{
  "d_model": 384,
  "d_expert": 64,
  "n_head": 3,
  "norm": "layernorm",
  "norm_place": "pre",
  "init": "normal",
  "lr": 0.000549,
  "weight_decay": 0.44,
  "decay_shape": "linear"
}
Below are experts of layer 8 (counted from 0) of a mixture-of-experts language model. Rows are named router (the router's row for the expert), up (a neuron's input weights, with its number), down (a neuron's output weights, with its number) and show model dimensions 288-383. Each number is 500 + 40 x the weight over its row's rms, rounded and kept within 0 to 999. Numbers have three digits each.
Before each expert's rows: "raises" lists some tokens whose logits its average output raises strongly, later layers aside; "gets" lists some tokens that make up at least twice as much of what it gets as of all text. This comes from a sample of Wikipedia text that the model never trained on. Tokens count by the router's weight.

# expert 63
raises: "ld", "M", "F"
gets: " ", " S", " C", " F", " | ", " N"
router:465506451460500543437514547491447481485534517521532432535557515559479466482511444379495436504470494473459494490515462502461514548475472536548492521561526443465407523562458454494531435509493463565497443466505518474491519463537518502543498526495487529540525548448495541566492436473504565486
up0:461546487465490425430503527515470483482521535510501528430485458549501464383483457494504540458490537461506515533481454488460466575494456542435460455545511489526506564543464450499491499486490454520562527487482513493488520475513525518535509471530501562456515467443505475484491514477489489475
down0:572499528515506505483480499514447444520506509528511510481580452438517504510509541564436573459558539487456526566471559496454467450524535554484493514487515497478424484475444533502445459476495452503506521536486480567520516470464496491501534529512447532530545465544509446482556407488508541506
up1:435535526510462481479509484504491477459526562526537513517503546518522447447610504379453553537569537480528497554509553531493413439452489446506457449477512447514469507486479520443534514532583463472542512408509478445441471525537458513516526532480467470532505441449477521531541450438508439527
down1:534508538506524391496559580517496493523430535446474523490540529458531507501501535505473522545513557527440460510491511572491407496457423529445542517568470491516483472545479441530561524433525478488515443442514514481465485534510425478520482438558484447495527505549547474557519437547517448453
up2:432517540549544496423498479472509461519533504539543481495478506462491541478467506509486523495509514550514529439478517555524445531487485512511465589461419488533447592467498516552493485461536469520513442515532434519519477511548471457506588518516478515545513527466508485478453553532530503522
down2:483470527542526516513514463465495506515473538474563583522472424528446476514443478524466559549477532508491529449441508514464546501552498554485502522478533523519471535464541379514433515506449526445556510548458552596472517522543482521496537541560445455440553441456514485431473546496477538465
up3:539467499522526533516532507542480556501585528484490473551495489468434461548486513444491502525519455442450511519450468550418510486484511533475524487527474497503483428517441474528501507528588503517523558500468499492483508521578468423582468514509582483470478439480494486511545440500540489437
down3:516497448530446483524537523453541507458465525560500482482488487548519543523484513584443474516493489533473501456460495571517495507535450486574488529488455447447438496511493509432554529451514471528508507523487497462431512488479498460562510428450448493488580499466582455505496428472452594503
up4:551549503469514442521495519566512509427467484461533485475552547496535519455464437443455516538513511503467460535492459543508468535498504511495502532531593452521458506463487505429450491528461497521474465503539426510504458537483437470517561502531492481477579535450460473499461490423499579542
down4:476586475485504510535466503489466514476486544472480489489499526514540473508541537537535497610549507444437456564529477488583495512449561480479461418502603476490533499522470544487585472464467460563591528485510505475575553493478538591491521416410428507462462471516510576511518524539525538441
up5:477546433456474528453468516555507493488488538494598506577543491508510541483561482465497474522516489459521517539516513428495500488458492543580498574540518443448443455553452433513464487442443484465449438519475534409455443516467466416577531552485446475483456579598585537554450473494514503559
down5:483505484503493488475495526455522505561474544555503525494521502470537501453478556467446536534512510446523467472447448559519511489587503549521512478531486582492495574448500566523521510497490523477538520490570469540487507513462532498446497468466549547505524493479535521525522513458484503474
up6:458552518569460492481477549510421543445523531529508481431485521509505433555515516445511478540531468497526510500468508519415526459452486629488502504535510446493521476509569495538494527527506481456422508539466590484517495449560422472577473565582455513462463569470519528538495460499397463451
down6:491450535477459541589461440477488526481540540525440477587489497481507515480474489535533481548519512511479506491414442460446484510455532549525516486516493518426441545479534542466531463499562476445562498540563531552515555512497492538468516478474532445529530517490503472558517454538468447480
up7:482569456477528519515484531526456510508521512441440494479575544540460479536576393499497514514435503481511528507534506512489532517515433518462491523498528397432529488520522505492487466534505529415481544416516517443522562545515402462581544567574465494487510533484498468559500519479505517531
down7:536491461499485522495483500453482527549486537502508478500458480471473469460507487475433480509504452502521558539499513549482471465550494536529508505527456560573486499460427527534507512551520475419428518504520536437504527502504492505504522436466562489509405457388457568528544531450508529565
up8:524452557534524502529498465464435480508517522432482470472516541558575506514503488535453486480448503601520509525421421522508469568472544490460468545543476483518500545511438524516604439541471489513594485458550475426474512496482515465495512523496512575561469505493568481500421541471521488439
down8:538533512487516536560553457492498463545486527506571559525532522565441528527448499499497477517456484476488471453464446557448553508478488443509539433410554492513499531497450504443515532460394476501507494505502510458488442516543444523449448531474495410579515503517522456433425513498548511471
up9:503540473472520529479464495477455528462513568457486476435458464499547527478529501480469612518510515459541522477521495429532496530549494588541507489497512477475454481553485478576512508491571436531469439487534483492458406436595566526507444527506531482525544470556481545539497521456494556492
down9:516571547484430422588472541518415446526458482507491544490477547470499478544522508450617580426542484508476524551519543474535514512465518538469535469546456560494536433463442516607513476485449512514542575489454474533529496492582481493497485503517537521521522518459490485531520525494514470563
up10:476478474563563481451499517454466482467515452464498453526497511540472482478512425476497479515493500542567545462471536352427529527479481542551508556541490431496483541541508446472524496494547521510438535474455519566474493563464506505473497508455510538550478569519468538519494431495513525517
down10:466452511514471505433532490457529521459537482489553456512474544559424473504495491527548507508526483478489487533465516548485536517519531522516520531473525487492551456442500545478475508502517584556455516534523474479568448497576540493483526506523442525486434469499539500527555458428438417488
up11:546587456497490487466428430427605496496554574512499481507541540559549512458583537455475504522466575493513490463432431494535484534534534494566504491528462496455510487529477516431548452483439506580538470533507483421546515561494452460532455524472478489444511551536509501479470477496508500504
down11:520491510464496535530531515558582473526468449442556495540552527526493429531427438468522469534453488475505475540471510453491439583539508474498533482509458451529537504535410478507553497474506482465549520482542464445482467451504461420505425491479469512550502472587485484458442512566523474481
up12:506546477527534530471425565547537523549517537529507435467470590556473489490533532566464497504498517487530483628472422494456455544516541517550471471490491483498512491506436507566553438483505471529496439483500480489426528473479512581585499512505491534490487570499502524557559452475555499554
down12:542534476573451488512536441473490448515500524542556567526522509504466542474523529514514529508459470457428563556518479488469440496552513494548503486605481436473503461520504500421516426540611482525555491538535515573462513565602493510466560514511480552464502448500498534556457468508530546498
up13:397452418481594480484491470461437559429483496487522498482540548521497453505519490504538470427475487472502516432527526519459527504514460549503487517500480476490418515512455497497500465484528528471441477441546530439472512578523557483559578524539475491491537516563467531499439536535483532527
down13:516499562522503519426512447487460432585419475511455560563526483502552442514509442514537579498497506559541544514467492530508551522510453532405457454490451562508571489475511527571522557519424459578447518577515505464461503446566492483432514486507474550562515524469514566432566505462527548501
up14:556500468449510507633474482513461508391603514549512500480532570387541504443589479486459468531601493500492467456452493517505583455512506526488563478493515506522481525472566495488479456463514467513510454516518520471504487475612508457483566511459445480543515523446478566575573439469504516489
down14:467516525517463464453510471470523563544515457453454461444456443481494612489498491440568482460415497488493469469501445549505511476489547476441487520463525548491500488499470459538528516530532546473559519530503506486500517481538453440511481456430384456510485486448481482530525431487473504499
up15:488524543495478502497428517510509533476503461503565422457522420489454504457451451493516448503487466490465536462472529480487468588503599585519439502479467488466470540550389511511554431531401466506475473475489500490491560473457532481509471555490522499511473466507481467450545457442515489469
down15:423502545433519482469454467479492441489490477446559430482518473524470475407510518492474508456494395482516485524509485393485455449531458514552402494456497466499495486494432560418475503496516566528476498491533573573534388495542544529494568470513477500485500569520517495535484510464499443541
up16:450478626562535426424522497512483479554513531577474495503534527467494503521495482495479522491413547450560555446464545484468486553495515483522523498557592458508488498544419497528450537485488460481497426487516502456476523502556525444577566508471490562501488452551547561495490544490552517549
down16:526525455555471494427440431496433504496541492514556513517432545518460427512491536429545504587531524491520501537496473579458485483511511472467498563481565621496434571484524471438488481571524564480488502529484548508517503506508481532434433527461445549432514522461514500478418505540478485478
up17:453488542484464564483489549465458567538457485485549481419476493569500550486475449406534493498498488460476473502470433553441495531531510575583451573500535432480467531571509460498469479535486565488471501502447457489526505450463447546502520526539487523510459547428433492527584422502607559475
down17:537526514523537405488475484522460511531560586526474460492427542477520525498482494520499470487537510488460455544529435463495480453463434440605447519513526525471519507495483457498577461458478523496465541513521478472478466533553495525534503551426543467470478482472511522472527449404502526539
up18:517471514494449443447523473538500518492495444515528501552520517515509532478518519440571589510433473532557538492436518500484506478466529518531509431454584499489484514482490524501421466515458484489497532493485538574554473524482484488513484510506532527414527494460616473541518450498537517423
down18:538521440530482482439528447424483521507427448541560463529538529443530513477452501497443479518512513554448434473535460497493512555462540544516475528496543554558520500491557463454452449481483556444440504511498545442542476465430566453435488466496474482457486526529524561499397482530489541449
up19:496553542499494463550542503485507539430479488412519465460546555497478527442506551505464507507552508518572501467469490399491568510471500531520494521566499477491463550540554502558530515489517518442465575505514482514547448526489502487558537493533542534485453499492465513515477480435478528496
down19:504458435491434569523542515447493442542455569473505513512514537508457487506474472533499529506483484522547479503617582498529524419491477452492529453460555548495503434529538494472513584448520482507451537531469473550535504479492498503488460488497495474530478472523482508487489434426505518533
up20:581562505539469438578506572493515477430549463535475533470521515491439442567555531548494446523542525512470493566384551484527558429565543561426523433492535453520498524479454480496471467508536483424509511442537529447479512454520470557540508567518536553482500464496534465505512535489470466464
down20:471517453504517554462534541530434506497508490481547467532467436538487498448532488486481508508509540462502490430360482534512484500518504500506508501490492550490473512534505492530446485512447481507479516520464480445552489566492527567476532524475468465549490439488537557505451475471416441554
up21:510519468517502552471500483560582600461526508531485505466493574522499482498491495479527567481529478497489563386547522450466547501549547537528509445496533444493492477463525495570557418504459476529460483458487486442447475516561579480605465445599434526524501552547513513601487543508500523543
down21:518587495497438522532443532472432419479527555456442494460487478552509458515489468473501480510536588483440397482526492480527558555478509528572498499547476491435522512508458460461510486510474498542518494514463533439467511531474491512460523437489490481510504492478512501466512428575502542537

# expert 41
raises: " while", " to become", " but", "ts."
gets: "\n\n", "==", "The", " =", "=", "==="
router:520552466484494461474479503444500556434568523458511479447417449499477404467457529464541473499539510471472493498437481419448464492538491523496436482585537489505487449546504542536556570524437525489416467485466496489493484503571532566516563508480560572495481521516510454528466549520534529541
up0:455520522505481444442529504507521538547543521493514506387483480517517494391487433498519550494524525459497478449464453466522508525499483526419429496517495469502571570606434516498490559503466540512518474500483487510489504532540473535476515454520464580483517503472503417429486498551462466507
down0:549481448479532485483490526556453520456498455403485571529559472508504471507487506451528548490532444502452521496520486514442532449509478436516534488519510528481465478448598507545456502555495456488481490480463501545520518522531584565461492620532532435576492380501478539503485493493442509505
up1:501500508472514510504444493530501522470533550484528508529457518501501454514512527394438564497516496403553491417494498515499411481446533484505449533500401479506560507489464563559485556563532455504494476461468476443447473485532421530446505444388429516535499487482462484542544449444463518546
down1:566531430501521516493460501467488490509519460534530491477516420467472453481535489503462497552571496564470439505555491451493494534420477519449521540556496433480499498480481502554473495491537463521517576468534512532473426557486505482546517493514434523461489529510515410529509546575562457518
up2:471568548543501510442507466486458499463541523479482443505528535502562530448458576472477566525501479583497512483492428456486437496458460464564513561392432511478529550503508522573504533447528484509438523495494487551494488518463532519539539509489440501530552517535536522551459535469536514556
down2:518522530519510547561545513491457462504483499447528498423458582484554490622484450508481492531490535503512495471584552520551487516513507502491483547474437533519521473521489416558484482468506466518485517516514569497506504485496497517503445499524505425439407564445569510536533543439465504482
up3:476513441550487474426511480470461561489575501426552496515417452476443472515512504503530488502509523463472492482517489509432500499494580483501473403509484572434533460556453457585552546539522503542519529526505511498533508537569495520547504529477551496498483512519504507457514366511523499450
down3:601508466464500482475482499502552511512479472477477505511546493608498509514457410523489544590514412498438516466524476524474424475431496484498523487545415510456440492526565535448571525480466443516548538570483510547542493423517448503474523511537515530405583474576481526534452600528538488365
up4:485527558468504447517542533527550469419520457430477460537554484479505491439464517483477525533486550502457487514494512569482464472540538512513509506563568485481490455451494502424486518506514536454483486459567539501508471552537455469450490505506538528452455513509519457489477529417523532517
down4:495496500538528533528594514472456468490434516456525471514523594450494509458512439496471506548536501496492460497612526460484509509495495511451503381463512469494479604483482547499453492508482527490562462463534519517501488455469558521466477489484508521527479482479491547466543392499427514480
up5:534498413516493492450393497528459468519488527455598539530588542558471537569565529491487522477466469499462523533417486412464555501512481526515532562513486548533432536543457450505529500413481455505476479497462545451478454616480439429565487535536451525484465564514500542497403462541556463519
down5:432523449494525531466482454531569472549544537515492466473389466537523458498462455503475507538558517476491454405460451534501520476507536529487462498492484572502478462527517559492465548496493536509525526473523507502508531525447562458495519499461496576477486493482526487546553472506508525494
up6:509502419515441470488427489520453516489532501444480512456422523511514426559578525503526488513534544439497499483509508493480529412426485604517502442508500501462517457531547463582543540537521501450475533530488572496515511529607441528535467514495474455507410535592468529482517497463426472473
down6:490472494434546521513552475526467483563474533517446501512500517508527483521525509480524455462510471469456476404502437514536467476499501487423545529492502518506465519526579488483499412468538486549535588521505477493490485512509501479404506538480535563487598471504459468521462563491536551424
up7:515578479535523518539469520501436529453556476521501489529579449501503459487557448465471523472491483439557476511536497475538443560503503508486478471517531440435477492477541518479533471519510588398418565502470530496465503536467440474551501527534482544533531465526533472505490483508487519474
down7:499525486485486568471445474442495523486475504514489503509425485497550471509504528489477543473492515508478496420448471578509496533501520509440556429470495520490478529475436509535526553499484514475496491487465497491498508565495428567503497464439546504514522548444447403553474567501555523552
up8:479493528496498522453533471453498507485510513456408447468492523492549475477527512496552484529449560564531567511471483455461428533475563530532538550539454487468530469480464522495576476496502459461524513460482493477542482414497514472515537536503530483521549518444539497537419573466493544472
down8:523535490531543498488478482523510515504477489537468563488465538555462519520508487547572441451526487480457522540523541543485579508559534529483539443435537434529485510503461531453485486512466441498473475534427466543565503536502460528498526564438573486526426561465496505510529558516398514468
up9:580498495483547480461450538498484498485528480478448527450436477452561567503529496505441591505543507447533530530494533419576506492524475511525487446500525515462518498569498505587495539480520515535440480450515513482545467392599534520499458482504478467527542417565508541539506565482459538482
down9:545474430438489460454473547479500426461452481505450525536500487536525524479495437481561507473503495506516525434555526480458518555509567472413492510566473503512516567474506492488502522529551474482428558502525460496485543483546535481509468494475490579523410543505520490597487484466522494551
up10:488472429534568493467458492506484501502539454495506483496493554578456510462517427494488472490494545493558502516510523413459580499458477506563539568486512450507502502517510479475516493510490536550479548482502500571511467506548476477499555521462496520542449601485502497523566482455576498487
down10:492476447503455496492513534572502503488526410443538561501450538566538513476552482533472545474485449570506504516493502537476547515526490510521532487440536604467470526495554475579569471458453520511458549480515445487582479521494432445491523544539458481496410470486442472568533480499439476504
up11:503508439447509482432448472453620506503518587505456472419481551511550406481454538413438514577478598496541488544496485479522588511556535542542514485529503538439513530488454564559533572488500519542470542507463568424524572570514521453468473494435498445480533508492486514511551473492545490499
down11:503526462410522511504472469525604523502506530421498509487529458546498496408507548495469469542450492483539425555428429431565471465449406505477564537581447524489554494467458439535471511429462560561476551447467550489510482478530472532510536497435466479482563446531481486486507516555497528571
up12:532499547554481501518456526486568490527523497549539495462448496550471481443536551554436507571487537522496466540496467505494568451560571489507435429489555533464565555556466531520545496465494509537497519507478520536471455462440517514541500475475545573497537498497503482487507467465564462525
down12:506531489532541421537560440521458475488488513567488522500478429490510522480527505427550519484501504528505577505551550546428544487510496470462530636505493526441467482491574465529567472508462456514547478482512497550511555485518470614541498557562498488568487637407496498476500494437546552542
up13:444521458480507463501518449453398523454508464543506515553572538486491456514508517461465515414473425550488485475440555476503452525552548569531547451452468529540470486518471491488502560490526518460448544410502529429497475538506555507557543491523431469527537476561527495523468531550542504564
down13:490529537523443519460502464498496405566523472445550509483509481524538485520544404561400480442540497506464588437541476505541512494499444585439413492548481525519494516491494496506530541616490512533577506484476462518535473522532538462397540475466526419496476527492523499529515526490557482463
up14:486493506488535491573483473482430487412495489490493490499513545445520493496570566502517488576593485535534489419428532486470451489554434517534531509485451494487532493521538483521527506494501519454503473427530447510555509474547560495535483481415439522537551547493446520576484547484567505489
down14:506540545548508564526478539500515510520466520583478516429433460459548491418496481460489429479508572515434454507559534528461474496544534458543481488542506439451546455515517537445555518507434457609433511562517507535546428509465526473426525490450443534491545488452512421509499507441518495509
up15:561600424480506437438434531536441532589517517488493412529554465542518468406463500473526495472476487471542537458511518524399495509507528532568513505458474462448493523494384488491517485498447471495485513426508491517488553502503546523525551554432466491540482489543473514454504505431472509466
down15:480450522419515452505476489540502472482546475438511459493485521506451469473489450577473474505481484578470514439544511452525482471456468462487468469516557457544486441558477525517546527415556458559531533444503516520494495492499463498540508520474479523487425436525573450543458500502497489499
up16:488485494535495456460469524546450503510478505564473459476552574467509477568519513508486568470466542492501485485448489466446481569477500474596526508499567482444512517590452564484434507532465512490494453490487496498560507446521540477504514496464497567508433521561530543487511547487568531509
down16:491500482472539498540479493452471466489559469520478542531496560528464511532436507421548411537508520508578530506519435521544472404544505494485477478479554525532400556528482519465495540503484531500453482517488523481512560562543516530477450548496495453588471550414433399545476560515458545497
up17:482496581486431590483473540465442458509435452448457529404449475520446579504514511487562450471543458456475514566493461464482478520516514548582495522507576396485494523503546497561453554543604560566530495522573428528528503465422464540492464533524482503495517537458456467532545520459465516437
down17:508512537523468460544510432496478519463523522576487495532506537500551542455495442522500557493494412507523425506453458553530484498496465516517467463603496515510494527492466541430391552532525574498456491518467489554430538489581514544526396453530472550519534461469528517487521463460451529483
up18:536510483463463494468510435516516485438498441453488514523534528476530523518467549448505572512451513452538581449478510521534497494441512530491527502501492499556495489486460510443417499460424538474537490490461557528519437521446482506492482450485532488474465509475553431542491471535513490493
down18:494463493477446478550522452541485470466536557546492445483501532475502527563477487515494544492538453590534470515417522529528578481477520502484487540518507549509494470460443480482475501501502509528440460439548477483463511550514472534493539445423487557516517493449497499553563584493458538474
up19:523481546531456526497491486500531507461456506494538445490541511487498535443478567557487551557529455525505526413466455406439570476462534543487460481554494504490498509477522536483502511465497570417507570476491531455558528514565527533519540570515508528463481494547558499551458490444512500518
down19:536484449508566476453500466521498473469462531433496471545455494561512542504551444480506545450474505493545460477535515514558557424469513469477483400520474466576476467548442575520539470451504453546528522566499536566535513503468470477467452512494491558539523432466425464491561438493466437544
up20:506618535531462449578501547474454540438501497481454481470485433451444486559553471499499456538564550521499518498450550426538573465514508589516528419491528527543490495465494521446465499457548530456519460565542499453492523468510453514502497513484554534513470557488488455485477567503534468479
down20:532438542550466473476500486519477471520543493602508491555531471473516502477505483458517510521505506488455536442460506520612429393455547495552474557523481514537487524545529516442481403566457457533485441455436485471509538562473539516527520478517516464517565506471544462525498464456552543496
up21:517516519511541502494521480487580486466473489490519538449482523460481459445546543456596577476505434479474505476527574467499468526584566541459469502505495514437497512490474522575529497550442511524478473441515465439464547535590532503541446450570482508506527553549431526490508543513497535550
down21:516497417494561513465499505517477499434448439486532460546469458488572500487486472523469488494500520451486497566518515533588536486481427485537440501558417460496472471549525484540519438508463436493501510467538541499503458437492545464463521464492443505444504489546567511549462510458475489574

# expert 25
raises: "he", " Ar", "ro", "room", " tour"
gets: "\n", " not", " to", "p", " did not", " it"
router:538472489496504534442491547530456506482458608530461546558480494500468488451460562439500523511439502544449499478479485514513521550519525486457411490538504476458441470461438497506512477571492507469558543437443504435496505557521488561490491502468439455520570496506484492613473546502504452487
up0:465535436546478525512547455559474456502496497481463463472517453495478470427509473438450572481526491525540484498496443489477476499434463536388476471592391489519526460487403481496445506521523521503522526492500468483496440543505473520590487445548483507527491455492539446505500487523449419546
down0:583468566542457445518498489476492509506472457488497455438575510531504521518433502497526490469546463513466516473489530481443443538515535482516489517520569519559455505487534525540432462447474429572481452578503518486548587544484517461468555546417466537531546475528468358511493465486515522529
up1:516486488531473480508481482510532396512442540475482509576462571497524461460505551374448533522538541475498558488494569541474415445387500481445477498453502554462549536486463513537504443553544437497542519435513450450494460471609458459478492493462453467524540526484497502563499500454498515507
down1:469519459546561427467491517561485452469528480437429459449513499475477448462494547521491536477518480510555470539462480472470506384546506529495562564522444457504571515450551498474465461513525489538600492465491557515503460545525476487435499500556504435457450484521536480568452516493590479496
up2:489532524505520552491470543480458530481537519479439452523548524514476525454457579463489582471509498593484541478516425518481460539535489506525499574473444434542467567512483545525531535449534464538433466494528535508520468508510520468511517477502457433558577559490544473514467585527472464484
down2:518546536463519482606481510537521521580485496462519457498505449470495445474468460443436463476484457493508481534469476519372483531479514496475466598547518506419478443440532460527441498520526498500501513503503535529489482492625527525506472511589460521469487492578452559496497526472583461419
up3:473494498517560458439524455520469521485523479426464406544490462474439440496524429490518538534483468453463524387492488481442509526526509499440452458513516485520472458539410415574530521531593430521513538490451492469535526477549537463518564476472525431562522482486509474501504440505474569423
down3:540510559474626528457490501396509514483473476503610482506496467488463455485477487520514566456529466533486528512485467508544494452499464466552500491455606522500504479507519487484574471493478485442511470516550547456498538472508467466425522463540543503497486507520424563486435516527536506547
up4:552563538516486448505523512583460471512488492468449493456560523595537512486476529477517599556493534518457526532562503512530457562511529538522476486511559505542431435455467505526449481566535564442583506497469479499524457598549405492476482550513573435445589536432514466539440582501524502476
down4:531550545492509521462418588507482448490473412488411501427476502489444508534483566441504558542494541508479479552508539452504475425562512514580476564477458536579569558466494498459547462516473530520541500541480420451512526442544513520549427412471476520522503470512525438487563531469435515467
up5:513538463552531503390475499557466515515487472510556531499586527540467516540522505506462509516515536529542497587480472491411562442446514483507515545538489482540428488490496459523446505494441466533493470543479576439510429509469450398572457539502453478501524544488583546533410494500456498481
down5:451478486518525504468513404508463486571561568475547455559440527474580522492497478411528491607548526455527512463384487474549496514503511559509533501455556554561492427545545485481448474489482521536532465523549560531518479475518574511401484486504518487543525507537499519502470440505479474583
up6:452543468526473456454488527499539458447493443465523481469481501458500455580483556495494547546556480527574499512511500507470547499397468568449497513527501466437484473436532549565429550523551491448460530531523500529483445466529531512526486497500463455454470501511470475425450490502437418422
down6:468452514503461466550457488500503489500446487520431560510533522524540584496478484542477463512493493516543481495519506492487478558437473465494499500490555545480489467508583492582555477486549444446435521517467478443529481535552556516517457500460507527492503537480460552425592562463469466481
up7:483492465477552514515456495554419489520559487519464458539528540543464543533589457502509526499476447497520553426515513494486499511503502463483474507513495368437527449442473539434516475507510466385477575460458539493514557560510436482574571543484517508581476529459453492506459510542464513537
down7:523428488533489470405456537513513490516496474547551436498470492579492586501470520525537524445494488466453511473513479486491466400461543545475548502543541485539567461498518484451507535489530482453512526501473546514468492458520517524534532379420555521499414482511486526519487427490500509520
up8:480521515535508544441518479459524511479488502523495504449493570520529567516456538531512497518484525536543502505439447480469443461501588491432478444564465476454486536474476483555552501516473494505585525518520521423520543479539472422512475516521523517550486509495515481524469519452549429448
down8:490512468520577536551550541467548498489496561555504539471490536502454534523471441485557475494536499545529557548540516466523467485563548529398524534525544522483470494588466555437568498513447444536518582440458460459475471562544551559467513490411483513509491442503447507512528502519574447515
up9:557511461516481584494560506464535515500496486488468518417433552542559583512520503513416582534518510489550524522518573442527478497529517549496478501531480458488536459569438501583477536437599523555456485485522484456463494445566519454506394508536405449535532465484549483517469509453491515463
down9:538469498451510568468465484463496438505560520517438524532457517508509521513481561504468459424547449492528495439532550498562547488529485432442507542504516563482518475508497533490485466516515513481456573527513558431535537542543510531485566524514503485507503535530406518535572583554548549578
up10:489512456510558502506500518538523515484499529477489472521492520543486571453541495493442505484474464553563524474452504493462536491582464521542502598596544428460435501499509487504491451500551536578495497448459487449514426517503480523505515491434465468520455495476522538503539504450520501505
down10:485499477481458446484475491516464484490514470501503547546451573484559461523447535528541510496547505458476463522496554520482580490497481392496471527452447570481514453461553495522441454440590522527436489492497469482513512435544522500524490571483427543505526519514528542452548524452508506468
up11:532510466403500500517487482449611416531515523465496625464458541486509492499570552484511527539523545483495511515534486544568461509564503509466506546543412580440470511421518516520492468498493521518554474441464512468619520576528478405483480532469509505500565510521442477552532541535458474456
down11:485499480488507552532473479508509552445530462532414496416458535469502507497495451511501529539456500571518442436498505465547522479547454515450532545522516443481463489541464479551459497513529561497528480462569528513459425460561522500425506545432499490519564447606511500477494512462448510515
up12:552476553523576491516462484562484555498467528574560521467503544516538539467516518560468542552471538517518482595470451471464508470494529540550481499465523508427525563449431550470490490492478497580545517506518502511453490488459517524564508497498534581535430552468548519597518477431531465526
down12:492458505479499484493496507504448482492512497484469413523539528504520470533462446521555428513522474482490540556480516532510481490588505525510508507497539528555522461473528528443507466479547420548426486474547440504429594447474519597506518440588445501514424568477496518500556497468533574588
up13:448536494436498448526484446443488532432500520519494555562549498474491458505476532437515447407464496439514500473486508491438520524490513536500493516477479404466494531544471523478447502476543476421442535496507536452472564525503566484548539452491510397463519513584461454465495459566533533515
down13:545542520503513546503473483559498516543550490472462510535538534587517562489510445572548519493441486493448452438452500482430519458451493534467488510504503596477524480523497471479580555454438532485532458576489515443510455537452453491531465426517480496482459533485444536552441502448540576554
up14:563427455441551510600487437570416479431501486551484554544488558454496417501554517488526517524510479482472469449437517546439502451490490447519537513503509510465482519453505522520490544480486531497483434503508440491522510533550546501565540496433499521550472510518530516517579498530629465532
down14:501498568475535408503507446403571542508476505570552465483447450489446508486538409550481517497497499513453517526514484455467421529477491537452473528516549549548552432529440564545485522513522418557495547508484526523474453536528466525539579441444447544493446412494498472461520441402501529531
up15:530547515529504413442429527498410483500503521447550491545499527515511521506574543517535451496533454473521516454504512562480519516480563539500517533451458454472456433508467457520519433486458461498544492479507515466540495508471487520523452534402451440535528502497509485516562487474434500410
down15:502470446492573362500489506544468436523492420546522473470478509510512490461518457505485561454460446497407562479517503585514490459497480574505449508531544402506574458497547490447525429523578519501512490456501454526535507453563486519503547475540492451520505503511470508458447564484479540507
up16:534487530548552481479527532572453455507476497513438484469507513500499522613564517489512581514484555570486481502514520516509485534496534451514498498524558490486495529497381503548478490500444477466524462545528520513534525470474483447520448521491452539525493485576554555523453529495518537503
down16:439460438480467480472538516533485443452475477483470473525525463557517428477503488445488491519496515443496484442492519565541511528475432498498512503524544457579444512462444572461519593545548538475486452570488570475491493488501529495370524483481494529521500514466430540493455551481459492520
up17:450508539556458579443463535502398469505469495497475470498455544491475502498495516477528505518495407497506477516463486482509492559561505498577486513514509432462437472507516477521527458515494490581534522530529480483549528561518503559521456520518460434514497542442440509505556493502553494414
down17:518478550506489505550531479455477538497612495578490549556477553464510416488479498548443515477541559503461509467487517552495535562456520536525510540530447502521492492404448536573533497530431523494486537586476518502518544530614507527497537537533507517464549482517524485454435518428523467503
up18:460487437525464497518531470557484595465526428552476567546523448445476497475485461438548542493450508478559539470496487466459522497491494488506485439487513512548486499479505577493435527479443538573569509490455551515534442521455504500495456489545467462450546457478582465573505504496568417453
down18:491510503441506469459515426491498499445498526428497533479541509605458508558488487537480491519541470522448491475510509480408553514515472479564477513566530588524447518464481464521467444400499503517532476525496535456588521484520560514469535565463499531509461503529488488476524524555514549529
up19:549506583503505459495493498537525538474434505485543443514551569455512567527449560519468545526558465470529475515465490410496551502496545549536489494529470483561418483484500490540533486486458505462529543493493510548594466491527539534529507494518503501426464502481535511535460528513470503513
down19:468530506550467524498556468468434510469447468486581527557499402528466485411481515567551553477439529488512497434406463552464515492470483537461425502477474534522500423502539480475559492489511519473469470550509578558494485504559506558533466489500444448489464476495440515507523512546494487555
up20:560538569504458455549494598442564529529533477515490516433452509463455514536556511538505446529474584499521466522446550515459470473457540522515476452521526581457469487444459520478408483529493595491532550503521491439495514485440481540518499522558525608464477410457481496490490537461515478493
down20:517457480491585531510537497494521423489467490507562465484537533482495483530491450502577502458468537527565462576490478517498488542467528478523577468539576527526536542462518484508456542492498476540460462507515548396540566453408521546500425469489524506505513438485603415523533444480531503520
up21:512478484477495511508551520528536531513487508488461514462448562428469487477524561522529510486466439479529502414558538446477514553482498538479464514563470436392590517528595519544539513498438487475475442488515504494481446564580549484514509477568470470506533603517491486458471520531530503527
down21:539462568523497527417507479490545491469469473565491481531451541510425512561501580575527555475556468473539444534480400468493573488463430508554391526526447472518435498596531429501555554488515486500470486533500450517564491488493517461473484473555551510501509524508509534509476503489484495528